Weights of a small mixture-of-experts language model, trained from scratch on English Wikipedia.
Size: 9 layers, width 512, vocabulary 14453, 153M parameters.
Experts: 192 experts in each of 9 layers, 6 picks a token, a sigmoid router, a shared expert of 128 neurons.
Training: 1075M tokens, 9200 steps.
Below are experts of layer 4 (counted from 0) of a mixture-of-experts language model. Rows are named router (the router's row for the expert) and show model dimensions 128-255. Each number is 128 + 24 x the weight over its row's rms, rounded and kept within 0 to 255. Numbers have three digits each.
Before each expert's rows: "comes after" lists some tokens at least twice as common just before its tokens as in all text. This comes from a sample of Wikipedia text that the model never trained on. Tokens count by the router's weight.

# expert 158
comes after: " the", " a", " The", "'s", " T", " an"
router:117166139113124152135175089102137164137161093198115112107138115153145131162111146085132088089126109107125144158143154125145083118114182154117173144137126114122099162127124125129118105100103120132098147144134108123115115118139136152095135139112161113145136134150156130108138123161141140081060126154111068140165118117148107149154140087154121125108151089128140141141134114119162165137120

# expert 94
comes after: "-", "==", "|", " ==", "===", "See"
router:112172142105127139104156109135149110153148096175117115124160136152153119156164125074112061115134096102138148172104117135135093130117169145100173135139129123100124134106140108137147107123098142154109147122148100137119151131111114135126147150096142115129123127096145125120141123128167115079089127087104075159131169123134174161124132094154143170136159098143178157124162087109150131137121

# expert 163
comes after: " and", " as", " with", " for", " or", " on"
router:086152138108154124115150094114156143166185104193117118086168124145131144165146129120111103117124098090120132154105107137145092126116155120124161157138109152108115120117122109107135099122107146143084140127158100131136106133128139119093184135098145108123118123120141119145153121144145102082105126149134087183134147099106171158116129079148133133136167092120158152103149099112144148138101

# expert 91
comes after: " the", " of", ".", " The", "–", "The"
router:114174110093136109120143089133143138160152066147133102107135134183115139190113128068152096128124132084111117161107152158143057132148157165112148170117109127113126158125114120107123122106104138125104166115160096143135145110109144146114174157166152131127124101137116130157148074152125088091107130128144092124159116094143203147143137110147132133094138096115111121089116095129142132119110

# expert 5
comes after: " |", ",", ":", ";", " ", " was"
router:106137142109148104141175086116154134180146071165120083101165145153138127152154152125117079139134107104131143170100129149149094138137140136107171150148147154093124111130127096125132075122096133131116128143151111140134129089130138129103132143117142129113131130096143121147139103170154151089101120135105114149116122129115170169127127058135142150132150103121162118127169096121134151153121

# expert 135
comes after: "\n", ".", ",", " that", " after", " ("
router:116143157101122158106165113124117112185116073155142123107139132135117156097118095103113119139121104143098162143104086136130127107151166101142185155108082149124141055142121141108135062152121112103075090127114119142108111128104098115130121117095123117152140095145100124117132149125130106073139111089119152198110173132150169117167102127163147164144143109140119165133125126159122167151130

# expert 188
comes after: ".", "-", ".\"", ").", "\".", " al"
router:101194126097164124111192073122144131147131104184124094092158127139138131128128138108097067151098076116137158149124104136162088138104152140116166180147123153093131108100150143125146103125111150102112143122149096116124122101156130142089164147076133102131139149119116140130137100132140138094089123113118107131136156115111154155133128094127121126107168085118149119132155111143111126132086

# expert 105
comes after: " |", " the", "|", "-", " C", " T"
router:106138154104124154133117128127144161103168069162143132126131107172122107161117104103118129156119149126124121168096157135139078108134154139092151162142145154125115165146122140108109146114118132131118110106163100122161145119102100158105199127137151104096149097152126162164154107147136097110120147114136115120185127102144183136117117152153147164106157107089122135093136099104122114105103

# expert 132
comes after: " a", " the", " an", "'s", " for", " its"
router:099182149123156149113166090113132140150143074223123111098136119153131146152144134097139061128126124105128125135108143130155084158137165171134149164146117127126119113093148111130128105125109132140084161140161119141137144124127130140094179131120117110120125118122171116123160129148128114097086132122129098159142125138144155137138151077142137163121170119129147132104165071127121153146094

# expert 25
comes after: "–", ",", " (", ":", "′", "°"
router:062171153116169126124162073132147115148150092187095100107140145162135137148160137097135078122138105114133142142117128160140113128118135128127156161149119144119127095104138096137118090164104144152079166134152101114124130124121125148105178136110135116134139114121180109142156132149149111096077132121083069143139165091120154150132127090136136145140146088125144134098164070126154152144105

# expert 52
comes after: " the", " C", " The", " T", "|", " P"
router:107145141084136147137155086148133149155171069113144138130135126170129114171130088113128120155127146097105116143068156134135065102151153128103168172145124127114133134121134142095125125120119138131128146119170071143148142111118137154106172143128116124128126093127114165160153122141135075115125146101125110127169100104135187146162149109140119131104161128103111139112123104121133118086093

# expert 176
comes after: " |", "|", ":", " on", ";", " $"
router:129182151110138128099158085128142147145133088171130111092158146170148149158151135097109100107143094102116142161147131163133104130116153157097148142167120132118092094115147122139130104137115133131113149118142125128102120124156105159137165154103150109139130112119142105134144101148173135108075114128136066137150120114136192161153132075158141156150176107128154147114161098115144143170106

# expert 38
comes after: " the", " The", ".", ",", "The", " where"
router:113175148096156153130172057135148128155150107190098112109174112123152139163119113118119097110140113116113129162133126129146096120142189133132170173148096151122121097097119106148129115114097150144066146123172120107128108124123121137122173136125164107093154140092145136152177103142143148086077120119103110179141106134161146151154122108138139126130154117133146115117149095111128141129122

# expert 85
comes after: " the", " a", "–", " The", " M", " an"
router:120189113118140115133172084157132139160143085185138087097141120148132122162117153097137091095137126098107119165118131143168096124136150165111165158125133121115122145102112126155144084100090145134088143135150121124142113103175159157111157145131160081108096125121151126130162097166138132086100141131125069120139134109147129150125123084143128137111132095118124115097142103131124140112094

# expert 111
comes after: "\n", "==", " ==", "===", " ===", " ="
router:133171112130154146112166046148142124195122081158121106128178096147110138134166110118118075136115111088098126138127114169147097136128147161115140155106127126126136122136104119147133095136102126105107153107169130140126093128105098140110165156102141132103122115111169114118131100155155110079072157127106122132134116112152148142136106109133133164135150091138143153104177085110168134166099

# expert 36
comes after: "\n", " of", ".", " and", " all", " did"
router:087182151089147141112171072128149116165141113179109098099160133146122129141129123121125083082139106111138156186114127158169127131114132146109174173152123126117119150090114123131137089117113151132074132121138084142138122140101108130088154149091134109085132113115167103148139104130125098106101128137119117170124128143101169149138134089135135160123168092140153150135150103133165163151107

# expert 117
comes after: ",", " (", " |", " was", ";", " were"
router:103138143108133188145162118125157137174119102207126086087162123187138119124124138123143084114132138103132131169150117124162085139099180169129181161166128139126124125134135147128142121142092148122090165120129114145165114103117131140105168159079138128122137117118145141129154107151133132082103139131088079132143161133147166140106162101115140120137162090081152156139140105119118152158098

# expert 156
comes after: " |", " of", " United", " the", " New", " in"
router:089160122126153130105178079127173108168156105174122132118149128136154125122141118092103078106125093096110121185114138141142117144099152159139189160130104122105125135133139110120139130118121165147105129138137093144140114114122140138088163144115126116134121137098166107116135117152166126092072133090117105147137114142108183170136109071155119127131146100139142126115151080124142095166090

# expert 150
comes after: " in", "\n", " In", "|", "In", ":"
router:075180140096172144110182101107122139161150114157102092103165125150139151165141123103111087115152103091139130168119126130147085125128154140102175166125112108114127100109118121142148121119112168127117133141120132124119125102119132129099168131134142116131149141131158132125140118125145112103082137123090074167155137102143171147127141074143130135137153100122178131125144119143165154151100

# expert 187
comes after: ".", "\n", " for", " K", " that", " with"
router:115192124113150110123167091127145109164138095204118096095149136162150131138141142099110081118131109112123137168114143143162088109115147155118148156133095128112104137097161120153140101140106157111101126119148099136160165133111131127116142128081137102148094095098179097139145132146177119088063136121121092161126131113142150145110141098134141134110167095121136121091158125130146148162097

# expert 169
comes after: "\n", ".", " |", ",", "|", " is"
router:098130163110118160099164115133096098169110085183139130102129125140102145114136090126125137135113106155094165141093112134145143107153168098132170163119102144106160082125135157127133070168147116115081095106131128132092126138091102140127129135127122121141132091136153124105157172121148097068127129103129130207093156119144133103128133118145157167143136090112127162138128148149122171165125

# expert 65
comes after: " was", "-", "|", " in", " (", " Born"
router:091175120123160148133169079126139142127163098160154091092170127144145139141136145107116092103117116095105126161103126156159084119148136145103159124113111127119141117113145128136126106127112162151104137140163085106108144114131123140104145136101133129138137154121169149177127120131145111113104147109090113157159153131109158142139109065170145134109157106098131153166148095149120144133114

# expert 26
comes after: " of", " to", " for", " on", " at", " with"
router:122173139081152122105187131110147111170143116165122045120148134145128137165118106099107078110119130083126130167109122128159112116114132152099132150126119122093132116088138117142138107132115147132099188121127142165136134124094125150120101142110150089128150130129173111109173131154176086063105118106107121131159108154128153144144116098121136188129152098115131140097131096112141173142103

# expert 60
comes after: " |", " the", "|", " (", " The", " C"
router:096130132105124152140127120165129172089147081145148140127134114140121105166123102110119157159115153130087117149122173137131077124161131135085162173155134124102123144137137156128100092091129143111123111117170100137158137180160142142122157137153130141141136133149107175149183127121132088124098126130126125133168108104171181131153139133123158118106140146099129146104128148105138129099099

# expert 171
comes after: "\n", " B", " A", "ag", " C", " M"
router:111171140096153116124179087134143118152157102170101073107155137153137166151153131107101095089128096112112139168115118153141082146141148160132144163128126132125117140103144103138140084162103143131087147142133083137116131102141131119101159135099120105128135131097130154116135097156134120090076129118115095142140129128140159152137111080129125147141146107117144138108145087126157142141126

# expert 133
comes after: " the", " a", " The", "The", " an", " A"
router:136183130109123122128185068132132146154146090173123100088124114155139142176127136105133059110132120092122116159096154127166080127137140153146156158113127116141128144103121134145113132114071137126090142121149094130154133100170131141098149140097168093146142123131124127131143105137134122067089138118111083116140117093132168124138123094134143117121131089107126111108132094137152166125111

# expert 62
comes after: " the", " (", "-", " \"", " a", " U"
router:090154116095146124110153106129157098161143083184121098073152127135115157155132135106115090089131066113123145149135134152134072120127156128104186160146129123127123114108111116147125098132109141107103153118157078123121128108108137154123140126133123121130142128103165134139132112133164094104071133105114085169163140122128163145134124102150146149127153118137176125102164097134156145161114

# expert 161
comes after: " his", " a", " of", "'s", " their", " her"
router:092163136097146141100155037123135141149159083196127081117164133134137129144117144102139081097156127096143124182110140144157102132121161151111143143147121113104126111107121113129111125153133176114085134119161099125124130133136152124107145125087118091122141111103150121111177118147133122116081110121135093142167131125117172169140119099168146120140137090143128150116153059109138138159108

# expert 73
comes after: " |", " —;", ")", " by", " ", " L"
router:092172154136155114108163088114156155157162082176099091095167131157129147153140124110113086106147124119105136169109113154142100131128166150113185168145107155106112144106131111130138094129096146147111154121152087130140123120122115125114148142094134133129129120102151115139133117154177141082090125114099103162157095112127181163151145088132145135150144098126134124123156073121151169162095

# expert 37
comes after: ",", " 0", " and", " ", " with", ")"
router:087163130114167150108175077133130143154157082197134088089149145153124143148139136128116102085143111111119135166128128134134078119123176126097160152127106122137127123105143113136129095112076158123103161132146116115127127095138123138128150126112117121105124118115158114127149109164158121067089117107096084139154110119114162146135138078159146132143163108117144162116163098126175151151090

# expert 88
comes after: ",", " in", " of", " and", " by", ":"
router:092162136113164138107174085137149110145151124173133102102167120134154122147131118091108079118119137116107114165101124131149091131122157149072172163117143104105126154117136122127126083091081139134098160115134114141126134115152108134113159125128149077129132116126124133107157139148159107076091112115110093161156165127138113135142120087159139159103153121147147131083141122133146139126116

# expert 146
comes after: " in", " (", "″", "N", " \"", " at"
router:100179136105175131121146103124130127158157088185128100102150116134144139151127128086109108090124121111130141157126111157155102150120175137115177153150109129116120125094127113128125115114083149140090132139163097104101126120121112147120156151107130112094114118102148119130140123139158161093111141149124080163156122115130170156127122091145162133141142115122117124119135092148172149165099

# expert 44
comes after: "\n", "|", "-", " |", "==", "."
router:107131151109120148131135103155136167121137080162143138101132100124133129113117102080116117129117150160102120124107148114154123112161109094119207142104087122123161122128108146098113068086116145105111087102131102123139158127087098142133138105138143113132142095152116173117173149112120088092113133133135108147170117116111178156089133108152163178105132089113128143084137124143124135101085

# expert 70
comes after: "\n", "==", " ==", "===", " ===", " ="
router:110146127113155139124138071110126134158150082162090099120159106137133136149136137107098102097129105086105111181116122139139126146117161132119161167122100131136111103091109141133135095158079127133088155136143097132108118138135132132112149150131158132113106126112179134111154128152162100086064168144109128156146151119140133140118131109123134158130167094119150149110157100102164145150110

# expert 153
comes after: " of", " in", " to", " from", " on", " into"
router:125164140092148113124142062148110156168155091140141105096131137173111130179109112076132070148110147108105120161099152157136060142137152172101142169140122128143135156101121124112110121129100166128098151122122131154143141093122144161114180152137172131095128125154134150163147085150140079099120156129137106117138117092131167131157140110148129125119136096122117114117123087095136131145095

# expert 182
comes after: " the", " in", ":", "-", " In", " from"
router:107182149127162122099161084104149124174159099173109079083164132148146132148147121094120085126150120113120145150131141154151092140128146180119165140132127131133121126098137108130133088153089154141094171134146095110120137100130112118101166144110145116127134137116156123114131136150152108091080122116112108146137132101122163167129134101167134155141154115114144151117148106114162139134104

# expert 144
comes after: " |", ".", ")", " =", " where", ")."
router:069181138116148129109177093132145128168149086159124086092194112144136150124144121115130113107150099116132140164109137154161097137124156124124156156140106119137117118113138098161146100145084173124080135122136094124122143121117146156100154145107139122147119121120171128130169109140146128083084120110118083138141130139134168151131142092151154165121158094111168111144153102128152140147119

# expert 45
comes after: " a", " the", " with", "ing", " an", " his"
router:096166132113145144100156085102168135163167085185119078124162123140145138164146128088112118114143105128112146157127137144134097135132170177148143154140099118124134106098123102127136105132098163129089153133170091118109104102131124147085137163113146111129124141136143117115145113154147126094086125115113102142145157142132159154148146081136143154121156110119155161124159090091160129153100